Weights of a small mixture-of-experts language model, trained from scratch on English Wikipedia: vocabulary 2048, 48 SwiGLU neurons an expert.
Below are experts of layer 4 (counted from 0) of a mixture-of-experts language model. Rows are named router (the router's row for the expert), gate (a neuron's input weights, with its number), up (a neuron's input weights, with its number), down (a neuron's output weights, with its number) and show model dimensions 0-159. Each number is 128 + 24 x the weight over its row's rms, rounded and kept within 0 to 255. Numbers have three digits each.
After each expert's rows: a language model's description of what the expert responds to; "comes before" lists some tokens at least twice as common just after its tokens as in all text. This comes from a sample of Wikipedia text that the model never trained on. Tokens count by the router's weight.

# expert 36
router:123145142134141150130142079100097114078145106078142115139128135147137100139127132046158101116114133121138130124143111140126140120079153150104149137146121121128129092128149138191156164141130125117113116150157113138188076167141136102125137122154091137145136129129125144100152117138096125141174123103115105158122146170046128135102120115098108149100110120133151111156121149105149132099089131103094098114110149155146111085144130118089131153128124103129092143079132099112133114164141117
gate0:130126161132174122127114129143123129127101126093126128135115124135126144062121163131129055119112128115126107123120157130100140128128125139140126133128062118128128132171128128181132121129124132129139110112156119124131122140136139104127117129129027138125123107148220120132063107176125148125129117130138126131151124142159132117121134140127117081189121129154119128127132105124153128127126125128152125173114130096051125131123130104044130130175123148126127166120118124122140126138121151
up0:129080125178153109111102128111113230126128124130140118140157123082127126128124138127117185127123131128128104127127136157116127123131128127131187125128121105135126157129125128126151131124166134175180127147154112127144126136128095155126121082126114120124083097122128084122129132167107096130135134131127135129117124132125129137127119143118232073126130130122128082148128102101092127133112105131128149124213133128137126129132118129114131115128105130130094105128127130221128127133117128
down0:123114115135126145127125123121149148138158128146073128146139174122130137161140130123061116126136176121126127130150191129127150111125117169132149129157098104130127102101130129125111118120127133157128134200106173126110128128157087167151149115098128131120111106130106133085133116202117130127129171153138134132083127189160141137122088136127135091133128112133125125129122127133134161131122132127126155101139211165129114124131123127126135140128151109124130127112094109153113157130132026
Description: Commas, periods and conjunctions such as and, but, while, or that end a clause before the next one starts.
comes before: " and", " the", " ", " which", " but", " a"

# expert 35
router:119109153146153105176137139136170113148118094168111153127146105122093067115132104138141139187123172129112101149150153165155086111114106118129107116093156157127134151128132131099117177121144109088133145153119166126152148105094130131131129137148139151090126114090129127140102133177135133134128125102111144079115071127143174149169131145133127165087107129139155116170146154123181067108122133129115147160131126178115117125124113120116154139130142109131160159117096127165104136109103126
gate9:131128123117131128131128143109129132121142178079127129159129131228128131126068123141133104126126119133124142133130131131115128147132175127136129131129091132128127125130128139145131137136123146090133124109135113126184126124147208086121124107192133130136134128130136129101113113121138127186125128134134136131120157164133082148142135100038122117121128130131120146145130199116143127087107222123132094172127127125095124119121127131125125134119115084124087118115136091130149126126133143
up9:133132129133139122135084119156134128122130130122085102132137055113120099124175128130129127114148223129153084140131129135149119132134134118082155121123146127131131121125150087129119143142129124127145141153130124126136149127122136131133100100063072133140057130110100133120107127121098100132121148090119113144119144118145169148136129117134128191047106096128125068096204130105130157133127129113105166132105126137128126128120132122140098136124120124139129125125122130137055128129133113
down9:129061171122125134123119108135121129109133143119119129152145130126126086128129128168141133125128132125128118146090128123125127118124156128174130151134130145181126125236140125125131148126159128139139136112148197083113131128122081137129086082096106139142105128141130140160131133113140118126081125130169152111083132118109159130149141084072181131128153130169104118128112087131127157151148116123132129119127127109142132132129167190146194130127132109150128092126118107113130134151171129
Description: Numerals, mostly in tables and statistics, such as vote counts, percentages, scores and years, like 33 in 33.17% or 45.
comes before: " |", ".", ",", "%", ";", "–"

# expert 5
router:112137148173166117111149149130141141118124174124131120126131096150096136159135104132108147103115104129140169115139147122121160151080160130086091116146154128119115113149132137098130077115133162171152162122157144162087121162108136131109122158093095149170128134110078134121154162109121112134099118124137137090157092128143124173146126155171084122130126144127121153151136137119126053156143132158081135140133147109179161131123156127080146143107148093106123133146138161087087133109131121
gate0:165123114088137223121129074157118127129122129130094132131134027162116124132079118127123136117128154127127135137128133216122137132186168129128146090118136095120121127127198127140128131136121146115098136128108126131090113176070118140126090124150132127142102103112121127148138149128115118086132128126120134135130140138134128130128156127109128144140141121128040154126125157107118137118127117128133130137075128143140128121131097122155126113133118112122113124140136130132071148135141125
up0:128176133129125062129082127128150128077130125120126123121125143128153128067121128123126146143034129111127134133129124139127131128151129167128155152126161136106137127128111130091125094131128139130124156106134142046130119128164138110133139126127118115090133168124139140127129128130125127105112128128128151115129115067135132131135124132129121129120144132071167099148054124128142134133137128126120150132132148115166107155184131126123121135138129125121126130133126127130191109070126234
down0:116124118125152176127120114126138123155129110130124125133152069117128108132126176126126108124150138131135139128121149104103129163131128130193078127070125089115133121174129168120083128130140120089138114124106126148118174140123095122102096097130138099125122085127180074134136117072123133164134136133125127133124106131121125165174141139122124127134188191075127131137140197145133120124129119165111131145131158125142129150112126117127183123125115057128127127111118109177137133103117129
Description: Word-final plural or verb endings, mostly a bare s after a stem, also es, ies, ations, ers, as in monuments, Colors, helps.
comes before: ",", ".", " of", " and", " in", " were"

# expert 20
router:159135106132129127107126103167138124146123123101142150130121152112148084127120173118114127159143141182103134135151119135130089113159141148180136114157134129145165145131115129142138151100141142159138117119083080170120082136115146093132135138103091118136114113142127134158108092147119122100156111133089095158131145118129091146095078140149104164130109115140102181133078127089100153094151142121097077140145102107170105103153166144170175145158123099136166100119100135117127114162134140
gate0:125159137129108126128174128094133138126121138129141143170163136128133130128132117081132120169157130152105161104116176128109073051124149136129121131139124132131126127135079107137128134075142144130128114128156153125194127111114131127127127124118177139161097133146127147135127130122160114156120128129142160136073144126133131127126118164147108135166132103131128149129139128117150126118137125117129119099126158126120089128136204008129128132126126127127135129136132201125130114182130152
up0:089116100106165141126128131128128129129103121134069105114128124105131130131123133132128103129118150057128047145132112151127129197129147122127131128180127096128134147125169125131109125127118128128128136127109112136123135143180130109135134118131048128103126120130128125160129126168089167128130128127127115124160127129152148122131134037124134129128163129120098133129122151128101130073077144133131186178110043152130137140132119128127130129152145129132130128129067130133128124123132107
down0:133149124203099128144134122137113150105107052134121090129139171129110144088142140136136118119125014153080131128127120148107124131134144146123068158106144149143128105122140125131146131134133130095127112124153100122158083134114126123175088124139122128129126127141143121120122126148165090113118125131127119130121134104128125135130132141121129135056106129128160128075117119079129132156127130129158189089079139131143137130126134127103099081125114123061126126129129125133100120131140137
Description: The -ed ending and other verb-final pieces of past participles and -ing forms, like Established, visited, located, constructed, closed.
comes before: " by", " to", " in", "ed", " the", " on"

# expert 13
router:119078127132124153106105146122131135112136178130073119147135127138143088148135111148125116103106093085132107103107131097117165105147134124133115092122108128156090065103142152148148090117143101132106134140147093087122138114102135108126086112116131155096086117101120127123075149112114139084106153110133134122088154107169080168149132122123095083113097110119156152101157158126114146114121125156092139124145153115131108118120091168070105099163092137125120153112096106106161125122131121
gate9:129125114156129127147133152087154119109121117130133141074125120123127128127131126120156107205148087134130134127125188142097119127127122132156131114121116124107150132121183097119128133123114126148109122126123132136137131126136113116141129130112131140136163135130133127138164083206135109107129204133126105097142134126117130133115079123249078126076160132163123114071088154133154098140134112110117132128125134145123129127131122122126130131145130121124137109127088126122117133159127197
up9:130125123135121167130126133126116098106114070124143193124075131047176129152127131129139128125171106130103175080084127131098114131128127116127114089123128129133128128090128129128143125123114125128143124131112164128121126133144088128060127126130137109135134120091138096107128131111129157136083136130129058144138121085116094142118137124179131144143125117127147101157116114127146108134127120128132079124130125156125118144102127103130029124116130131132141145071127128090144127082144093
down9:130115129175133131132133167129129129142125136116129128101130130130134163146129138126103192118200121132114117159052129131099136119151139122125119136102142095108131126137127051135136102125115126136126134093120140158130108125149124032123147128136158130125125128126150134066107130136169105174127099124098126128133116146136076074076115101130178117127125121110139119157106184126130130132147140112128122117145141108114117120119150106115114130089124172129116120131080129127147154166176140
Description: Periods closing sentences, abbreviations and initials, and decimal points in tables, as in R. A., vs., 10.1; also ). ! ?
comes before: "\n", " The", " He", " In", " It", "5"

# expert 52
router:155136073126131120128132137143112128114067176123160119123123125167130105116165113105146124103101133134127127137128129103130135130104088126141104133160135134129123149143117132153171141113129139112147153133145114058119141153141131118151110130106136125141126122132120140106121137190146102132114176129131091087134160128126092190121121196128078098147145170139174119101121126119163150084184133145148134053133139101135104117117116104151141115120083132124109153146149125171159124147101107
gate0:124127130135126139123120129132076138125135128112133190129128133102194142127125124128122074128143114140143135126105117129115128117161084135129121125119138172063128100128132127128130128073133128131128110127128130116140129091069128129150129124110132255137111129119127124113138133131132154144129127125128135167168131132122127126132215119202123121125132128151139154127118127104129129114129142124129119121124144165128120128133177137071113130127127148128107093122161125128157128134130100
up0:161141127112137123123148127060128127135127129133121055126130123118107120128132127128125122122144127012133060129179139103125128135129168121126154127129109116158144127135129133130130130185143145124129146129117126130114088128129119127096125132134095099101109124123138120125128125131127110099139112151131120127124127161129141096110015127110125127062171126111106076137183124199103126133136126129127128141127132127145188120129115127124131134132141123114128126130128132116128127122135164
down0:114103126128143127125126121122118129123181127123171128127163127134131115060134120126152123051138103129138135141140110134136141135139119136091131124129174125162119057126119129135191146113133198141133171162126118137127141132133097175117158126127115144128128130130122128094127125133129112143051110117136142107132144121132148063132109128159128110125138129128141120109133148138135207084188127135105125099101135073130135133137118129119128128129159133129140101132128114128095051150136129
Description: Endings of names, places and nationalities such as -ver in Anni-ver-sary, -van, -ard, -land, -ian, -son, plus John, American, York.
comes before: "s", ",", "y", "ia", "n", "a"

# expert 43
router:141132075102100111157168103153127117128091142100090160105145149088091123092126153107120113148142170132096099115158074106128087129104152139158138116148125127157126163144147135113108118142087131145135134148078069131160118119128141131134093109101122162092104110152129131109151076188144125106139124107170108129123122124117129129156138158137140126130127127124109136126111134149104134104096149142194135083100113103155099134145126134166116123165161189135147096121099152117137141132127147
gate0:119130116123131134126127135116186129128128121125117149155169130126140130146172131128130129091092079090114133181133109142091121164128133128126143125127123125117154125108144128205123127131125121131118133128123143139133160161129179129096127145092144129121065122129113141128091126071135128122078129184134104144129151130130094131138124114157132163123124129109114097129124127130184128113123117129122128126154121107131072105116114076155128145125135054132207145133078136149067124103101131
up0:165173125127124126127070106140122117134113127113140128126133039128127128125155174131128139101139196122142102129131189115138128121128126129128196134081094099109121122128131133117160128161113107111148099138132119126214128131141147127136134101130122131165124130122151129129131146129115082130131128082116127196134165165128169077128101109067134123147116116117130127083162128153181127125117125125128120138136133098130143124087100133105122128164128125131127095103158112127133126141110117
down0:095125123121128112105130127126128128108099131129127132139128124111121157127141128127137137128137113127171151121130136130135130097130139132120130124128126125129152121131074148098103110121128146124152167104133072130157139104084126140204133080128133128094084091112126112170135127145128124109172153106126130126142129125114117136121127126133099128099107124124115146130106085127037162130128108137176150122131130125128122149168107128144118127125127128128150125138122092152129255159098112
Description: Whole-word stems of common verbs and nouns taking suffixes, such as award(ed), represent(ed), win, first, made, passed.
comes before: "ed", "s", "ing", " of", " to", " in"

# expert 2
router:121103165106187101119164139117122134146146114176169181155155110117139147120129110092129158118089136109146132127111129145125100105127117113157160113127122127087147122165140140153062094119153097134140087114124087158108170112118131150113087143095114125117108131092159170094210130153094151163116118106105102115168157115154148123137098132142123116162145103121158142134161114136124128151121081158123133116110109108170126094156141130123131116118153105126099151129145121115104153112139143
gate9:129127128134113124130133122158147123128125134107125129133116127159125115128063176135201130079138111089132162101128152132137158143132127127139134146111096142123127128110156128126155102108123130122120134132110107127143189138167123089134161132003119130140136157136160135124118124127128086138125105167112133115181131135115143129152129172130017128129105139139121159127134131128129126138114117107135121092126126125131111134125129129130153141127131086053139134110122123095131128122126132
up9:128136126073129129139128171129133165131081128075123117133089107186130127137132111126135122137128129125136108143133075128129149056147117172126131147128104115128120104115128127124180084119125125128113132130134101114127133125114126120124101115136090067119114121124102124137125128184141098132117083130123125117119109129069122139077141126165129105131119138096118133128128141127124183132094124119125154126134063128121147152128116127128143135189130112162125129164125107130130014124117138
down9:143125084113148127157099135109120121155111120121130130123077175094132138149138123163100121135172107129119128127074101134126061126105128178112130126139123104147085108131113127103130143117127130108130159121128132135127117073126128134129133146131128089171128131126124121119158096133114127140121088126152170128128126178124132185130122113132122131142208162121172127124080130134122190125129128063177185127116137124124159124202103119118119110117151127124104148167110135130122106125131126
Description: Pipe characters separating cells in wiki tables, mostly right after numbers in stats or results rows, e.g. 4 | 100+, 2019 | 145,805.
comes before: " ", "\n", " 0", " 1", " 2", " 3"

# expert 9
router:118143143120120105117101161141140150133099126101129132112115109129100159150123116138104148143145195136119100118168160156149114126101116118130126117104151164161093137133135134106118195126152093114120095163087154122143110098113139124152137154156154183136126103104117135112101175147148120103139122116128162154131155117152135166151165091101133148090110135130140174133150109096152084088116138147157131148090137223089139108155105127156155122126138106132146137099137157117139121122100127
gate9:128133172048129126128087126128077127095106128119129118124169129175144113139045128130127114129135125135127104123128128136160129128131156134127127134111080125136107124131128122101159195153099129084125129133120122137131064123128162124131127121140123124127110102114141161033111135119081137127126141133140125138061123143129134126124100129126099100129117136130089128128127130122102130118133099170128131132104124128119132109134123126100072136116114124055129138125125072083139171130128124
up9:125132127095072129128109122101102106139144139117133125129166133130145131128113088132127130130130118135123116130124127136135129129135158127164115142124084130125128142123119124085176158197061128074138112144131141130147038130133158089128120115139128123124115117122129195085089149128069152127114140153200124153073128170090132132128124132126112098126114129135094137124125129096083128116131111135129131133120104109109135069118086132109101151113130122099124156110132126081121157127128157
down9:173103127124124067142054162140085128129125150123128130132085145132094138133142129189134130130128132135086126140089089089130144131065098123144136128087127106153095176129123148129125227129174153106123126129148141148129152120115132071102139127132115115126093143138119128167128164125158122147168137117134126123130133119141127133127159128105124158101130133129122105128137131079126127111128193135127124128129119107128109077128147164126123086124122108179158128128130144147147120135118129
Description: Number tokens and digit pieces in tables, dates, coordinates and measurements, such as 1, 45, 00 in 100%.
comes before: " |", ".", ",", "%", "°", ")"

# expert 21
router:093152103107135118117102153154087128068134085063154129126129106179147104165173177154127117149126144133135098151153120114118132137157115134156113136087157151125152130128130118143163091135137113149119153079107109160123094143103125118105108142143099152137118104132131112132137138086136116120133129136137137185108122172077148151119118133128099150099126124105130137112155128170123117059151179155161127128109149104138150151123156142074110134166153102123129118127073129130142143149135127
gate0:074125130154129129116148133142126124136127109168131122132130156157130165128100128135119139122154130128124132131124114140147116127125138117124119158089137129152135115129132157172125115136140127142102128099137121210129128129150111127122159089185192132131125134121135135140131170088126175236089110156126124132128147152128101124069107120110141106125138133158153134175119123126127153122128135124138114134135145183129165129158128175171128121127073175085128123126131130125131127130200127
up0:152125123136141116133124128124131129128202126114114127126189111128168125105110131128117122182128128128131122195128128132129127138185146123160125099133116132084049151130128123104076129108119135128124128148126071105127219127130126136199128135104107127131135126125127134100143128127099108128132124128127111128139127115116224130159141114141130155124126129125115101135128117130128101130130138128118131118132132090126105123124131123113137128203172096156126151116081093148095130133123117
down0:129130099156158148130143126126141085127129116128093206128157135120125106102104121124074135127123130147156117168146099139105112123166126136127130119160100119121107129107147157131088127141141106105149089129052133126124127116123126124123122110144149112131140069120114076128133119140132127081143126091131127101146100123133125132120129153139126119121126126124082129051126184122121114124109114063127156125133127158159115138064130130129129128129128096117123108137189202116130116077114131
Description: Ordinary nouns like work, film, album, years, University, and noun endings -ity, -ency, -age, often before of.
comes before: " of", "s", ",", ".", " in", " and"

# expert 12
router:119122163143154108102151125085149121075135158149097119155122092144116161154116092102103133136111103088162146160139153096122142113137175129083139139127150131120112117164109135106118076140130177155117140093107119146103114134076144077125104154116077131127124162132103128110133132103097139131095134134131114085163115111149148134156117159167113125105123120135128155162171157101108074131096109134099132146131109104141126163113172138113130137112130083099151116158096142112077116134145151
gate9:099125114120095118134146169126116131135124124134127068128173174135121131120128129129109179128117073120104130107135142137111127163142150113122136127145151118136129125119130135137125160143125132130127128136128163120123127130177124177123128132132157112132111135095139136110126170107130125128119105116085146175122195143142117170146141127129128132157151186122128129141098135127132104168193124159114125131230130125118139113121144097139126124120022090098097148120128128126110098144102132
up9:086125117134133102106128132081120127140122129126127120145128128126146128094196107155129101133142127074150190127113144104129147135126068122078125134125132120134129128066075131124129152104126143146128127176173121120061132125127128145147143138107110121165090123122128126127139127124135123108107132132129052142131125114134142196120086149096112136147172140120148131127121134128161079123131086129141129063173101091124131141133169127122122127131101106119091128124132098135127127117180122
down9:100144127127161126126128155177117131104138146128130150147119182128115121167146110131124138143136090121078129134053128133131127149105216071192156107110130143130138170139128115128124089125153085116128162072129127162155120112128119130129106164128122103117104161115135127109152110090173128112101125131129153121126067180161156118128144126146134126155134105142125111135112124134127110142111130134136067123139125123125119126129095123126156181127104122129131130131075141181114136129152128
Description: The suffix s or es closing plural nouns and third-person verbs, such as goals, plays, clones, governments, stars.
comes before: ",", ".", " of", " and", " in", " were"

# expert 55
router:096151149103116111073104112141111140157137109140145104144115123149140163135137106114139153113105074092134112123173113147136121134092099119149084104085175141176149137125132126112131091123071110131115106142156159090136105192140137122131163141140098107167172091092174129124112159140101159113093130146083131104146123115140144113120107124160093107129141081131117094121141131137099117142137107089127130145136144104157141138127145142126127168124147119116155092180114120143142137138147076
gate2:082124132130134126108138137117128125115132102119134131132123174128125115085214124120114032121093095103166150115131124128121127122140133123126135149125109129136128124130126127150119126186133138123160130128130129127159127171135129070139140153040151133144128119128124148118125122127120117126152125161174128122155133057121150118135123132125119132154125135125127106102097161139125091096101140115119122112119130107185095125120035160099113131126129125138133120130135113090130117125073132
up2:152168192132124099142149140124134125123084140127136102133179129123124135127158128133130132127133082120139105144126151129125140126107077128126049125129133123118130083141110124120128134116075146092127127117141131165129128091127151154126110223114076002126126141112130123128121073126137131099127119163130131126129123113130124135107131139121131135100053126130130161116169138120133104129160145134128144111128122129132155172154163133119129143129141141127110122125129128118128147128130120
down2:084164105126112117127129130143121124142110170128127142127115129140130147137113135139150130124126147128126046153122125124097126132138095117116137131127090128060194154111135126125131173128152120117142128099128108175133196151136108128102143148140119126126117128146171126136110175119130116062130174126126149103124143112088126092132172167130127160114209129118164146130113131064125069114129138138128131099109114161142140123124135119116141136192124130113128143127129127111170106113133129
Description: First tokens of table cells and place names after a bar or semicolon, like City, County, University, and small numbers such as 0, 1, 3.
comes before: " |", ",", ".", " /", ";", " of"

# expert 8
router:117134116097117108149110129131165095097114086125148157124161139108126144082153120109124117118083151132115121141137132138146143109108147140114145132120121113085084131158115154115168173127114144139135147096090138114145130135158116161126116116129169185096157164125116127063125148109151162143173139122100127150103116084139138143075116163114101181143171090147137113127146101138138117101120112149160137144083105116165123128160131159097100096114124130141154150139102165105130151098160178
gate0:160131122141118091154127038178135113131134130128125123125127144121023133172129125128133130116089081130151107129128128206129130129126179127148120126102125128127127106104130131121126075141131128130126127127012120127177129130119128156130128131127134154135122141138112132174132056180108129120180135132130129149129107129128132139127127121126095153128129148145130133109127115142124130106128119113197128120127130129135102129130128102135125115159126133128125127126107125128102116127128130
up0:124096089146125127191104128131104028134127133117133129126128141128140120149128131140127126128128109152127092158129131255128140126112215092122127109118127110124083098120131129129123135132128105117130131108114123125128125128121110129130138100118130132132113127147118130157122126122120144098138125179044132128134093186122129126126146126128129136137163124163127125127124130134094124131104127119201134153126121131116125127120113129128113064138124126127127132109133139128125119127156126
down0:121149123139127122128128126183128125126181179132125114121045127131125133104088111152129128123092148127128160121133130152128150152128109105128125099123130128133129074133099133105094121136133093135142133128061210129154112153126209132079125132133144126128131149139127128130119132143089102136149114133127129141149107136175135124118133129117105137152127132131135109196093127132198128138154119107120138124130115128124127125135138143146127125142129128125077060129108135109125096156131198
Description: Short common English verbs and nouns, often word-initial stems taking suffixes, such as out, show, back, kill, board, self.
comes before: "s", "ing", " of", "ed", " as", " to"

# expert 57
router:127100169115121119150119090165121128123129115117158146099178156160133098097140144081120149164165163146120131120108140151137087124128105138145118125137135132113074076124111119149101168123155083139141123109098125133135064114151146163132135128076167158139124091137168110086125105091152097117157132095117157139107105137115128133075139126115138182163150092167100114101150147131109158134122178154138113115099139104136147104161131129134141149128138157111144108126140153161145116101142113
gate2:121130152127141126162117155102137137119121124154121119128130113129155133209136126129062128127134131128064109136094150199128107066126109134130123138145128125087126127086123077129142116098131097117116201126129135135145130124122101130139125176125146126125153126085123122124124098129069104165180116175128126129128125127136128128129140129140125125107227128129127126124140141140127127128129111129160122186106112125128111121135160140123106131123131131113128097132089121114127104122173071
up2:170127115124098122113136126107123094095143119119093140127131181124122127106129122128118083115128120129155124115075099112098119139088133091143071112108118128181101193127128160151112158130157125118168116113127137145126129118132126090110129115117154147171122120139102145056128131140079146162069161120140128113096188107118128148128125128169132126129129128159165116119081125136127075129145106127128144095164128152105140162123128100127131157129104133143128151150106125110176129133131190
down2:140183117198132130113126127141128119175110128132078123166138128136191162125128130087116132139116140179129129119161139123135127065135129110111089119157132131129135126090122128130093122127201126037141113127136135114161120177121113132131143124062130108167132101128127078103135137128107119164129138204095132114162125132115117135127098125115114128128128131110135128141127129140145138128142080128135124179124106133128144136104115103130128125132101086139122107108161122130159122098133128
Description: Final pieces of common English words after a stem, such as relu-ct-ant, meas-ure, nat-ive, Execut-ive.
comes before: "s", " of", "ly", "ed", " to", " in"